{
  "d_expert": 64,
  "d_shared_expert": 256,
  "routed_scale": 2.5,
  "init_std_router": 0.0144,
  "n_head": 3,
  "n_kv_head": 1,
  "norm_place": "pre",
  "parallel_block": false,
  "weight_decay": 0.12,
  "train_tokens": 462400000,
  "dataset": "wikipedia_en"
}
Below are experts of layer 2 (counted from 0) of a mixture-of-experts language model. Rows are named gate (a neuron's input weights, with its number), up (a neuron's input weights, with its number) and show model dimensions 256-319. Each number is 500 + 40 x the weight over its row's rms, rounded and kept within 0 to 999. Numbers have three digits each.
Before each expert's rows: "gets" lists some tokens that make up at least twice as much of what it gets as of all text. This comes from a sample of Wikipedia text that the model never trained on. Tokens count by the router's weight.

# expert 44
gets: "=", "\n\n", "\n", "The", " =", ":"
gate0:523527498547465485457516454525621595557471530490467549431483565490485532515521459459507528482511535510482458501540519494472463555429620432504501519444472466515496499564520476478522486488503473
up0:522485461501373505559588433500489552525518488534535494442426469477453508452550481467467477416543495522482468486459510516475506478500538490519545520519549475452494480451424475517570559482477516
gate1:507516579459479499538471561533459525632491555519481492527543483468515537553544469484486493526521558477530503545559528539505434512469545469462483518480483447525500470477512511490541568449461508
up1:479479464508518436554540491433481424505413514496500442484584560438466482523536548454428548504516500547501447500537443530497461528482440481427493498510429544479462457505490502444504518502477508
gate2:421503510514493489613433521558497450481472466494514468486489500544566605522435524491454499518492420562525539474508468479467442463580511444449516487461437439479467505520584507551510495467517531
up2:475508499434531507498526575523470551520475454463524525479474491488570524544473499466473627499467670488487477459513517515540486553466534572528446451554530440557573554478460523461537477497489485
gate3:488502456520495498479525459483542434532483480491477484458604492478460481421442527426533511448529494536537484563567485577513480488520478499465513449482518478428502445526457477559423495560526492
up3:485442536577444499461511464539528522539485551481475466528476471463557407513565452489505542481572470464452507460526529470547493489533532486439516498541542539528550423497495531492403599444528537
gate4:490503541540474482530464504488515540499486464624450436453540536470541564495498454554481454560486543521492465510488513504461474480467474464503511512544533498571502502471519467527474583560531432
up4:453564489470459502524490477606508502504472544473504566517491499506473448405534553441528525490588512556549380488526472489499504512494496557399556548527504486500484467433605498411522514461543498
gate5:544448436526505517513469448500442505515478525471488543470464468556522483482484519490454483520556447462482484553544515492446532357465496481455464547460480501511493533521459470579559501528449476
up5:524455470454486448460519564491464525538529542503417515440431519520515488473456457555479479460558552589541567509466430491510406507455508539492533507529442503480502548543493485483516463491497449
gate6:504517556458475454464510527542452436434540515480456475487518534555533554460495452536458543523519528540506551484471483475481459530553486463516503486412499402448492526544479505527473514485440427
up6:438488481479584529509382479506444546545504495535503470505509525496474467471511481453516484500472440473537461514460474603525543509522533539456525529430532508531467485447423457541544519544448435

# expert 39
gets: " |", "|", " 0", "  ", " 1", ";"
gate0:456503501503462495487548460467489531451517469548590467394530479500550575476508496513518481551536476494449539527567529487444505465504467524490424511481435458481484460469466511472482496517485521
up0:533506549507512507513471539473543464511509552549489488538437544493523459492499461485579506520547599496535493475422534483566507564564467499576478555465452529532503453511517452530562524514517451
gate1:469511436475484548508556484470538441538519527481483476590516495444541436493573522466513464511473497557471471527536426512447468458556478504539526397558515512522464475559527434469499520449545489
up1:532544464426405543502522502532456512453546487477383400447561442421475562514509496500536464524443475442618538475457494498491487465501462477497526496509482472430485474454533429484514475499471494
gate2:538530541484525549548503442535513528484448463483439560450549510377517486467511450474499538500524525572538498520565434481545475479517420529454500465512503465449496492383516464457523507461399490
up2:470490582374466507528509553506501511483480539487561515458508515527497436452492439473516483442419466509554502504437577552503498557487492441488535534428463535510430437467527477445541495556480484
gate3:505492465442445504498430493482412518503514440491518501428486476454539549548470566493540485493533477541497557446556499541381515506538506503569505480463461468528507532489515548498409514545518520
up3:525554548409503484491425495497553440490497535459513442506451480431494493446457526446436500419436521457484513495462473510472475532570549558520470461493473482509495541551459482514491433492553550
gate4:504492469528475536468505504522514508549488470450523544551468521524554447520538520464475488466481459499392480484538539440565473489492475443490472458548486436516551512456543568468462546510537505
up4:469547473510545487455536460563524480489498507511476550472525475506496473515476501450478498553498550443501509536568561534383495539543540588517453532517533446523376540516567565503523481511482487
gate5:511454461514570501557574487494494478508468535507508493544538578495500424519469455475476481491488433465519518523556451404540437431526524558522465454561526499478472465529511494443498487508463509
up5:517499488540542526485457517508440507550477509544504476495533504496518479555478492572580447442499512495496503529601478511480494476504527482433507531519416438442488532453528446507481486426476497
gate6:517550421458485474503516418456515459475442491511458587526559451464573496544526556498428524553510535530449515525511526536509469441460460460514531458496501531513487496494533495458574468547440519
up6:501516456452479537500519459461419516590505409503529480490511534460534521475466496508507455495476543606516524517500497496469526449480513409547438515511518452531465499422486441522450539470458529

# expert 2
gets: ".", "\n", "\n\n", "|", "1", "0"
gate0:508532487448517538533471544505423500569504505454450479515495481570496469554516481550462481562492503452496506448540536483521498528401481468499497439469508514509483569477442589521489475449478479
up0:547549444442488502475482545514532479538504519505444505423485487575547539474495488542413393521508530465474521483452414465542508483519448481477545581492493481450497581499488420515430546527570500
gate1:507508481540532452506484505404512505460517515539509413474545499556544554523520490593564574487541508581559478468481482505473410452518551519458468465476454476554509393417493521485526435571486454
up1:615494500532472463506499457443538499519489529451522470558530488514422481525398483522567537473580531551589464486493498481559460552492480464519461523500504481584520480518509520416524469487480459
gate2:559568472615470483503471535500486482507519429497479539463456479515425478533494512415511499486550484520508445476502569498539578504500548446559550569441459485577503553421512511538432467507460468
up2:411516464487570490452479494492532483509419517530576446485478581529469504547459426547534453476472439544467487470511495520578440515481541540520485430555617523548425542534508465464477545493573586
gate3:545488555539556512469492488490470535493428450476532487472452455569546523477463462501491436463530468563470512470521447492513517476474480520499488523462489450512441492444594593526590520491486477
up3:456472518509482560528391438497471480538537456504415480529549400471508554492450488516469452429508543514516532484472519462487475463454458550470535478538434480454497471493516620486544553510505476
gate4:516510479448480493521488478486525536503504475520513544479481575501491560438534556498421448515517510548516570520460539508505458521543517445497476526497532499478533496531526507493507573507461453
up4:506567482516466505498528519455492520495455451467515582504496469433545515480428479505472489479460492565430510433541551523560554415517525500487470531492468424433528551444459511475495457536499531
gate5:459415462507545424461532487555438494418482549526468444511521557489478494483476522541577489517525532490482504531508472510503488528555486468439514496485494502561474580485588480570495543461430488
up5:480440537525490455499479473529522462548490509478528486392530517476515486506461496441460431494530481516450522560548492497472521500464570510479467502467500443565520586509525532536540537547513502
gate6:489459528526438569503583483459531515511472440500563511440551520541532521492453559554555492513534481545488519513479521465533581474506498466488572566512481490479378495458512523499455430472500472
up6:467429522461549438444474527500563547498559463496497508477503567535512520515484546484548543472510512477453489527479501529522490495543525433496454500539512454572478554531527520433426432571500449

# expert 7
gets: "s", "ing", "ed", "d", "ti", "y"
gate0:475527498494538527586490551468445466495472544484461513549576471485532524438545499527567492535465493496476455495436475423526519481478527519489481522491531502569544437465517571521470565555439500
up0:512495430499539571483642494563515425518425519535471525575516516472521426443512483508489558482469475524483434498490564524525466533485485447453550440474548491500508460522483434545552527486498474
gate1:471492533538482513532481493492433604524525489436496482444517444491474479506418534511547470500474461479501503541503528533499531405511490505472493463513504441500474478456413508503529451530476523
up1:555460488538499466450577546456520494517500458414472493450462515549414512504504502569501518515497507557512549497460418505543437560455534525478552568500479509550563473485503489508485475493569412
gate2:508531476562499565473488476559537460492471497491543520495478479507589484526515470500464455526528479472485499520498486483522515482481500432543469534532535502445532404519490458516544482474574495
up2:547435496543539535493447431484544440449449420482467488602437511482533529530515509513519522530478479515504459497475467539502492498518524471545500461458498551549513460489537446503551496423527430
gate3:602521456519441475522401425476544458504459503507506515552517518463437516500490507458519453500557549472515448502419475433469536520492493492552430471526486489532511490500553487489504438512441472
up3:520529475538497504439485451499587410543495509463517562537526534535485529509490553472465476519520474530527455497475543491465495539494491522541581436493514534480506477527588495510508565486532526
gate4:463494486433557517447551537525558518519509516490470490557448452491493482500488481537407513433496577500531519455542456457576427521518548417534504617514553523499471494461492503455529526500536495
up4:524535430500503543522596515509495453511490493488558509523532493482483553480543485472561475500484565500483484472553536450530498539446532499445542510569579457463511494431514538431499498511513417
gate5:531547424500511503478468449521564455569467507566519542516473464518454571477492498521500446493517526478475505489471518454525508527472455507529521457558505475478458566586485514503554518500486513
up5:457549467499523446487586527394477555502450507481537558468495495501431526515552520498507514518556548516500501486465480534476474512485475517527543539489541526531491483517510515549525567552494547
gate6:513501525438408474508537457620544507450510534486498534459541423485474580491505465477523540509469456463490514496476497579454512476522466572454496479561492487504411454473520462489470451542512503
up6:507474447420576467532473540522464535476570520560425509466553427534477470484463526529505481578456535526479499520575472465491569497489462478504476515519463505469531612493506488437462551506460492

# expert 23
gets: "on", "l", "a", "es", "t", "i"
gate0:493465558521441528492513544560455486560480451491511495485471486506491467484495543524501474539489556517523489507509484524513522465487490495433510475553465501472498524512429470438471502550521527
up0:481495453499495438602475502443522503559444501476530471524489486476459484525486497485541510483464510556537420486416494469562467545519472478490487483596494541480535487475556514556522533511490496
gate1:477416512537399511557481533516494551455480569500536521573512459526496479584477550497485449495525488536468511487527512546508577410501461448513477520459572461508492385467479507513419525558533455
up1:451488553510511499431531508561466492488508530544498490505504466533517516470506576523485403495516490554513446538419511470477478449568595490503449435550518600603457542496478493520508530537524466
gate2:536493520538578460490470517498554510532484533413488595483561459513535429468467504505495475525462611538462479477471446504523468445480522481465446522531494521473502606419503500489471503540432513
up2:528471501494402510548498473498504609412484486452468565492508440498448455503477512408467500524544466573498461530506495521515536443513533479481527464498515561517502487457468493534478543546454503
gate3:548541527481510469466506567512456487481490492466553533428503546494534529451482419463531526528508516476543461459546540531590489541425525529480469547506444536518449516486493461543433507523425566
up3:482496486431480474461473515507519474479528550516477509535533495515543477472603484416549518491533505535490525505518475542437583522467536474422545543505479540498533540501571484498504552495459520
gate4:479452556393532533483493523527490493476452455476492496472507487500482509434473483580553486527469502472542566481472458511452522537562494465522458526468493508456449509492517477504474559463502515
up4:491497570519543583514531455457557498517507547535440494532519495499515510514535490447479474580506538550377465511510512518572456541475513439507557457459502483563422485475475476490486483439562513
gate5:403495489474532533496494522463497532512525532435513516495486398484504420516504507504531469539550448539472500511428588477513426552500480504491489480485484534507509581535532439490490465546504498
up5:514511426473472514492510542531464513497538393444549528499472500506542566528468519473494530502513483500469477550482483558475501456462470491459523508557479511481513445469504535417538503551523474
gate6:503469521472464534404503510495502443501505503510476471497453520533558513511501527542497545544506478559472456469524532459522509509489498527454436432491503518555459514515462556529490488474563487
up6:422585563452545449531479461509486543434462507472419508432522528509552465483505494541490484466530529460472497469497488468476484519446513537513429482499530490497520466543565522446433480418515528

# expert 40
gets: "a", "r", "o", "e", "n", "S"
gate0:445467503452501465477525542496492475513516510530501471498516530542422434467504556480475559473476527508500493480499501508458480473504521516460485484566520555455465483495460503529493436530498553
up0:506537455500484519471524479451587503485484491495511562517466502445526525503475571509532512493486545491496516500477460478519527502571517562513459497509581492531480487537522490426482463499462493
gate1:500488472520473440521481452442532494538546553478450485489469466473551435443508523503500512530451571556553535514480520494483449518468566522466503468538435476493502520460501500532476474524487522
up1:458467514553437532524522429494497451436510467460530425434573431467511548551413486539583546464501429503491481484540500481550489540469502538442438476578527445487530501602493546409477428525546540
gate2:459474489495484494423610503563472481507431433506493483509463496569535463592476504607500482528495513483523514478464523491450421493494468444535497470513554500596516519506536463495481464534502511
up2:475510486473494477504559511524461425463450592448544500522484527501526521559537519466515459505523479550453491546498496524504494475475528542522510527501529526498485532479488495467490526526508590
gate3:462521448527496522495530548475535554545518511548534498474477465450477547467553639458533473501537478481413501520442520505512465483499459439571533558465528458506476481479501415561471541560525500
up3:508522520493524471508506508446533459507466516500454465529493505500459558540531540480554489542564528490479484592505582412562504525560485467497479481518507478524492506498472573487565487526561513
gate4:473491535461496480502516527420510409477519517504513474504495441445463465492551516565541545482435574527447482511425527503528420500463592547522537442550523511508533449520591524434508475493506505
up4:523492484484384470450547477556523508488500490530521553514532517472532452506532409482449521457416503531549505419547489555465530572582569448451456509490530521502487524462487543467401524462465508
gate5:480517518499550459549518564464534458414535526496513512548499479526511522473481496564502486437538535494517546521480464441537430534507560472493434502510546543495541476477488482531524469449601504
up5:467492508478537544539475530484493548444493534457468502456541472498491506451468571468416521520458430523538521522490502539467463444524531532481443606487561507490521480429432493526504504414516560
gate6:575482455576522517458473571503495481454538495513471516478470571473462453450477530479579486469437543462532522481479535486435595470479492472496525472406444555447527450492487558506534455566527506
up6:516530515447557416546513489499505494517485489522491506478555575551459491560522468490524454517508480552430581439518546450526535465445487494480421480527513517492463452470527512591567455602498501

# expert 21
gets: ";", " (", ".", " School", " film", "—"
gate0:533475498446521454476471501516522483498474510521532510581517502467515435491457428482531505486582493522543525600431443425473540527491505432543521525553470466507461517436494509514536534512504545
up0:561573500518529526491510556513534516498474551496570488504456469516537480536416391474564504444528453425529430538528521470533499521466474435458427490526511405530492542498489471551494508541495624
gate1:439499478534532490532593473489439521515404491436453465479470489452559511495479434526562487495445554513529497491505451529527419510484504419484462479506549495435537438469531471560510491484575529
up1:448508574480453486493537474471470546542487465606416490586511472530549502532520458563575509552511581482511434455504399466548471523506450447495470525501554492503484546547527456483506495563499481
gate2:446479549396567511532508554502555481526520511568576473487491408448527561555545433476488527535481459564506490508464466521492511430500500522396493481508528486459474494526468511535528505523463456
up2:557529527519491509470452410453553488435531460546551436458472431522485550485503530538524464544568451522436521532536472521485452490534486493519523441495505578549433541516505482476478539541514479
gate3:566489546464487479567561464472546511486495584529519551442482460520499556509504497521418463497404539474572567558535491546449498492513482494482412511510515485401488492558542511478521443499422454
up3:434466477503485470573490442513505505456453523522497520498571431486482426465524524457429584515496480589485420454532496417459430514480449507503534509470510445499489475501470459529511428532472452
gate4:543527460536541537478491494486456466462504500568501551543454534490507518490508478555508558509479439550493426448573533530421457478529468501587501478522528538481440507552506499512556548472470447
up4:492495527576532511527461493425434541444547498532485418527453476466581519460498524465497575437548452576550468487459451522554507551462546437504525511474477514465455451468543509547509449544516444
gate5:491541473495400503526460554492546492448430537504446467438487517394485589508541512484558458478453524501527440531568533462502525474534405541545560531509505478471490514454518485496515521443473503
up5:513489542524537505492473526505500508490555503498451541494469525541566560489593559488486557489433481544516492549525513457498378517502470521473529439488476526482496484538487529492522501570592511
gate6:557526515466545435528519562487486555444494537538462483516519463473456512518491552533498520520521618472536473516433566434486531504522516517461484541430465484590545431581564460497556507494530488
up6:512493468479435518501481613435460476454490517511484529483476447535467447553484455524547500508444482526552473446420501450464512459512570507489491451567592528494573453550502499492561413546554485

# expert 42
gets: "=", " and", " =", "The", " with", " following"
gate0:475479509539542470503468565505475466507459481480503429571477497439409547467459501549453477547476482471549550502539577534514562451487507397541515471521481513468511509480456492553461477534509433
up0:484506531516541536503512516562555548516506455494475547541512517531509459536442470516501508472570457530482532504557514430527579528513548450560527565495490491486470472444477515503525455534488501
gate1:515444524496563408480545467532596494545465494470503477489434547531457567522473516487510488533533515549550484485465484496491515525558507531419483534425523519494493451545500447499524464492449512
up1:447504521534464471524554527478566457475500516524533529489484476526536474558493516520495519454509527500536468495446511533464443574539494503458500534468474479417545472484516435490520381522506512
gate2:424590424463565491506484531498459522465437608540447448532507509566490546479475515508465536481547521534549464504487500517544465526572470459485525518522486554524458470494506498518532550555483512
up2:555490488505458503480417489473523506499504531527432541439463431462488499461443501460491551510479472402409563505535535432542552451549495527487481566525498480511520538488509479480598496531541507
gate3:564470469525517516520492484515522478501546520519464469500487485559471486537482484543500558454536462446488503469520480509547490572537527518468552459520397492461548520526481484558487534512410454
up3:443534523503477534428487496497530524464507471510489543469584542517550466502519514547491488485510521475534427517497445526510535490569479481427498460495540615553520547513518586454454505435508501
gate4:547509519478471470398521487507474577537504482528544453428466563482571526466474493404465468595418548545510492486485586533460464487453578499490507533491516485540527568481471522468466546541509452
up4:523496509480544463509533529495461519515480564501505521471478507467538552449534474500527383512496541484572568539512491483412591490533510426503470532420453518499502500499467484503431503479543498
gate5:480474525498570469496460507466484449485567437464515489449544528452555469490532500575523429568480552596456534521515506480534531557563533471480572462523405521469397476467513409497535489515497473
up5:553565475562512475516449489535557459501525459491477498458435440499511453493533598526360477519491480435461429477468468432449499498557509487450503522510519533478493486483546477498543453473481563
gate6:506452454544495556532579513480522435488503533508462495502440505445525530532542590558457537519439564531536506507494522511488505541469452502490478466493499502455470510507558534491480430498524495
up6:499478472547533506544459557518514482471562519545573464450600514519443490488518471500533475521420518545513550530433464536454530464462513598518538488536482582510445552506479463511523497467542538

# expert 0
gets: ".", "\n", "\n\n", ")", " it", " but"
gate0:544441485447468418457589482513515497505559536485464472518491452533468492472433484505494482531445462505505484507513562480455523438507538436503494483479445445482495533526500499506464464493532500
up0:464556456484525511528475497474491474497522488521550468505586537462475465481503499506461488464562532463560452526571523529564478517467516492547485533483522373473497555515520539468501461506455568
gate1:446548522425462451591493519461460483533584484461590528425475506511524530485524528554477550470538494536505494512577522532463521467454487498478550491496425481466553553513509447503521558498546531
up1:439525562514417523566535508521463559501485584516498499522488486527513483506499473488550486496509433517509514515518504489509452562456472482439529539537386565525515506519529473546495543529397459
gate2:585474600431443477521556497517438505520418449495483510548535456446518498473489496544505519511461554529455541422480526504496510499505509448452531556489443465550478483453465497456535568474543485
up2:503412522345430539454514524489505529475447452440523551496475409474563530536508508492497509479491545473481519512547495625521553470511485552564503404460443414518548550532546516565529544496471529
gate3:550462558471477508511491523450466493519488482456510511456522422436495496614557470475484543529552504533501453506496482518526460523562486582464468528510412576494490499500543540500492466558564524
up3:590458483487525505485484501507508490476478461542469452530392523458477455485447471478542472482478503492541435473433445488481510496493501487516511599514385570491559546448501503492491510532465463
gate4:517526496487510461419502527534548425578514475535501530490491488513470532485481517544469509419540515498510515493462527494588494468496480509489508466522503496498550514540479480448518494508482515
up4:569461538557565511439497489462473497525456461497461496452507460454521523544484477511494546506530497418508451421491502480496448511548492493486554546491514445438576540488493491488527495494495519
gate5:499496485427492499451527480507456541522473548562512503475531481458471536449491477524512551496468542542482465550540587518509524451445520509444524496555480458499552580456493488496504485462478528
up5:551511553474535506490521572439398483544525534572514493527469516513513507497454507447490454527428436517487479448485524466581504537518477498566488541530485519518543472480533461539470463583441483
gate6:548500466497534519543516453532515444530485547461533455505459481496501494506551510519477480511503478483472514562469492567536479499461418527433429489542470538489482552545526505505551503567494462
up6:555501491520483455455555487547471579518574518496536531450511558467480479512462435480498522452527504423554473454510519514449515482456491510446507437576518503453506529475531490554518539480514524

# expert 10
gets: "-", "  ", " of", " |", ":", " –"
gate0:513526589499516559493491550548503473511540517493553458472550516476539493556461445435511442505504518502484528532496538538431477516575589497532449515484473472467498539476555520543455511521574503
up0:571470590474539453480519556475544467466458467545499534521432465483464533498513461504597534475469480520487493551554558479471474362556484452445501508509545513496534511467542459474440513493522414
gate1:505510497515586529485603555493437508546520477478506457531500528507492524551447466536465484525406489569461471511509449546524557491551513502402525547539489464507467434520457529543528488513512578
up1:496502504503443498497459510394552513472426481518494601451514548515523493453533503490507486614529510505588490523506473503470465575506470582570516451543467505553483552568467458511506502468462535
gate2:505516501468501493492445474485454477455484474542523456497413480469515504499546462421539499582534516462490526473574492447464474515468510492536500492539583534547515512528417520534520445528588590
up2:514482451417504482521495565514511527536441498492456558510522493555547519502493498486407472526418558517538491482483575514360484432472545498453532527563498472533464457523474481497546481544523517
gate3:543530557496459505559485455472456557543570489521477494495484430411427511506450593483569493506493479451446545492461546489519377463457469446523511506483507480462575431490553466509492558550522487
up3:492556556475487531466387514476463556516476448494448492496467497461441549529514471551548494495511420500552564522524488493466529376510505454449513523488480423550506435441508487479474513550503459
gate4:502528482549492459400478503476575567563545414386541433513486508420450477500472504518489529528483535462529553484546543575533506466495464447485490531482505434413542456502527447440519471436577460
up4:479424487535459556548507436465521488429496519542513504449429390524495514482515449540485524445517536549568461492496441480490538512468480458518478459424433506478449447463552467504516563482464474
gate5:492477526553506465562503512449527497468586502502492550505456521496544468509517510534446507493502457504482500486472500529508517524558476503490445473489456543492467489548564539507449465470469458
up5:541465474504474543534457540527516465541505533481444508520573456412520505489466542464473496439443481573573482444515448399581564483472492494479540517563545485505508540542405524524431513484489423
gate6:452552507502494535474523490517488491528472474591483442491469520467534546516557534481574509533509480534499528501565535494469481455477451493540547425487444479474525560549422530480426527488503397
up6:454512485541439452480556408575545490477464528513512491538479580514527428446583588464462500496446548493497500545524435566452500499416458428484533516518487522479501549496494495540552516498507513

# expert 18
gets: " the", " (", " The", " a", "–", ")"
gate0:470502551495458526528543485465521437499466522498524518503492405459529545480492491476487497534529469561464466519532460581456482484448495541561469511528462495591540475524527506479507497543504526
up0:494535528496499483502478468470494567545508447506432475521518542537595486506443578466421434509452464465530503566491484531468432486519440490466441506466498466469490507494497419498461503519454529
gate1:478589508536528400543524512587525569507473495538530479518495609480516495489439478388510451485590451434434515552513508524543418513463508553459386524465501500458471397501502493488554484493521520
up1:496496506564513458560531644474452518622481469538542504550546418450496482542555444478526469551515548529483474455515550545430478528509472467510470502539469505542543512504529535526489466507556455
gate2:477487517521563483498447539486386539572507501513549481515527535454490456464484458483498492441563540553441526445460538515567527541538521516448495525496497501522539519541524491457481492500502457
up2:497520505493487569469472479429551534548484491515525485537561438558511492460572478511511457479516456467501540507499529450497535434520531497512488489560541430474503531527471484502482505493547445
gate3:370481509527544451532609505491597541494509522511501493443507581531540531497524495409575510447537466523544532519498455527514541567469493474488533483464550473559522508501547465447421506542461455
up3:507517535551459476472543447498499499536501557508566535457578539531474511570521454528478490510479579454486521504507446544539526498457510446500546484466572571537440531474448417527471571438445523
gate4:549479488482523515467502459541538544476483474503454438516492505506480543453500527449485495532566468515537553526467488427406518480426503463448527513452424508483461542449519472503402456513484388
up4:516494540523568449452449481454489499542548451483533513454517476560437465504497509536440521507537479487540472499405461494404542507576496464534610512495562482571475468510447465496503489460474455
gate5:483497432499495461523539499559533439496477551541500517525507502569531571505524474544540492480506496529509536526504525581456545475433508503467453452491400523424472511496467535523515458465473544
up5:401547467503475506457515485574485524435587549557503488483521474524461496493518562547495524541488450520532477555430558477573522495528542424514484456554496436544444468475470451538445519550552495
gate6:506491527508469497494439517442571479525451453493472527443460562509467536585479502448524519484512500528472412537435506536495505541492527425537514543524493467459478452520509492525482517518485453
up6:443485502470447451472489556507523450492535530499492504441454543481527416444504536486548514549490529525481469525530502564520491510466534505519557512452510586530478468498490473504528494564572539

# expert 46
gets: " of", "s", " and", "y", "n", "e"
gate0:527463446420549518490447516513516512482499570502465444436451500599539518456458464449526486585414523457453610482530484466490500572510555535557477449457510508444530489431538574467434470515495523
up0:497410461497485537438484508526443501546551470487519431474525500491460503514453454533418488461602474464421517528486610485553455484491434526495582559479554486501495556427549491498598438503492478
gate1:468540501554478525465485553513513427580554496517490458504534546460546542473489507504460463458546529488470545507512584413500488546461437537454484453475459501597511552530547435537591478490500502
up1:502519490560472410464488424445542441551553476473530512473485561465439507446521533465594500450563462498550483477490485444547538526449489482447569554514491534539495475496454534528474518468453495
gate2:485526477534466553486471461435538514548578443499509465534591482492453505516488442497466589460435488500492447478500548484512555535536496495474496577533544481487492480581477418531508467516528464
up2:448511511556489606565482482534585448495493529546519493492542480513548494513538428474538541386548511546533479509479532488539508531549467491541489488535489478432489452558524477467528484507517529
gate3:525500500451534477489541527497540438557469573602452425463536460555451509443483442557508492481435485441441516508485452412492511486475518519563507504466513546479408463510538518453515442462503469
up3:511552524540518474461546543512463462512542538556465459533489562463477513492455532510546543544568455454482410537530479490526538471514491532453474469468495458584549429512490492522532537462536520
gate4:522499501493487478511421519544510505518505476522526503465448506464605570542493429587492564486532475490456493515530522428594489532466472483498460517519487470500515493475549529559473466483513568
up4:580530513582473501622435486523433523525426492493479468505466489481496486499474442456604471554516462532448499497517490504570528471474527536505480541440550448423440483501482439485505465453488494
gate5:467491507520620415572505592505457506492544574473521507439458505473456519385572554500472532520521535570535559535474483500492499505477581524560490485468475541604481497505512536563512467540489535
up5:527495510515537523543503453500427598470507523491466519546529539523507478559560464505520498494497555497486512427516491507509467462497516520486535472544485495459535482505506501486491553484459424
gate6:520532484508503529490552491495490481528516536498468503518576540509523530509563488449499533479496511490487489542491490555505505542469501450488462512592484525458476485444471505505548468512504511
up6:560532530449510435530499563501485508492485421526525524506555517503497490511486489485464546509489536480562497481554449531444512525479465429406472457524476457489562463561403414497535468475470515

# expert 11
gets: "s", "ing", "ed", " was", " of", " a"
gate0:547472434534479492514515434542416564557526477504508504432553478450582470514450453571532541526462483492505473516422538473476534531514468501392547526435479498522492539484491437498459484530484505
up0:500570509519467427494490477554474537486452477481534565487546525486544389484551485528496513495439513567582456570484505559465512500449500445516503528540454474477515517534519511484502487502480499
gate1:551538519484500528501562507631404526477556535549596512491479453554534542504431521549514520536453549503560477566479492432527484459495475526482510536550469505477512498541490520518484489483469479
up1:527545510514522457518515577469446569429566506451482479571467499522515544512533428502493491449507499556514508463474574548530435434454567530491519488586516455503489484458575552549523432553467534
gate2:502473548544528506479546499487466489470497509484540416481502528503474498536515502482533485492513514465538426547507527583498494470517560520554492468545561504474511466494470452567495450530461540
up2:533545565497537516474515485506551507480467534537467550529539595529545552495519483441483554517537447513557510518514513578567540542493484472503506567432536546465560490540510485429461507525533526
gate3:517583455496514455450484529505490495477533567532515496460493502535527538489466487491444469500445451477484533517487504497517531536491496534446452443477550498507476474443539505596474494523467522
up3:522442537498477527515510474563457458469553534497560440473458453549569507446442581506498592412563454479541477494561528498503512488514473502474438508505534454494502503484458546559486558453485531
gate4:415457523418524453495584538473519498526508541456466515475546506513451477514568512491452505494494452521532516509441482509483493516573504581555499459427572464551509461539521406512457436527471445
up4:460624458548522511461534423527481560513510495536535558425455512403455537507558493498520521387519419482500552451544454505552518572465492517515479488509491514506498459542529540560502515463481541
gate5:440502472537430442531525503512450449535423524521497504518524519429481525535523523534514424469507494502477484488507423480472509503486442468467573414504480479509516547506492610560488477464442489
up5:429417507468530522543491451518457502562435477497485495508572525491464531510450458504511451429464468577452478544446458492408489573501481538518458470501579545448397524454497519483487561434470533
gate6:533517539440556469560532445539503591476527504435450457488502499457536536574518486502608518514549443556485447542475463428485545556523609554514499466467457452537521486499532485514465514465523476
up6:589403493521480536536540477529479416509547517503461451514483499498486497510508499517512570503518436532501503515483485493508505517465514504511466459564480412469493462538469528521436538500568461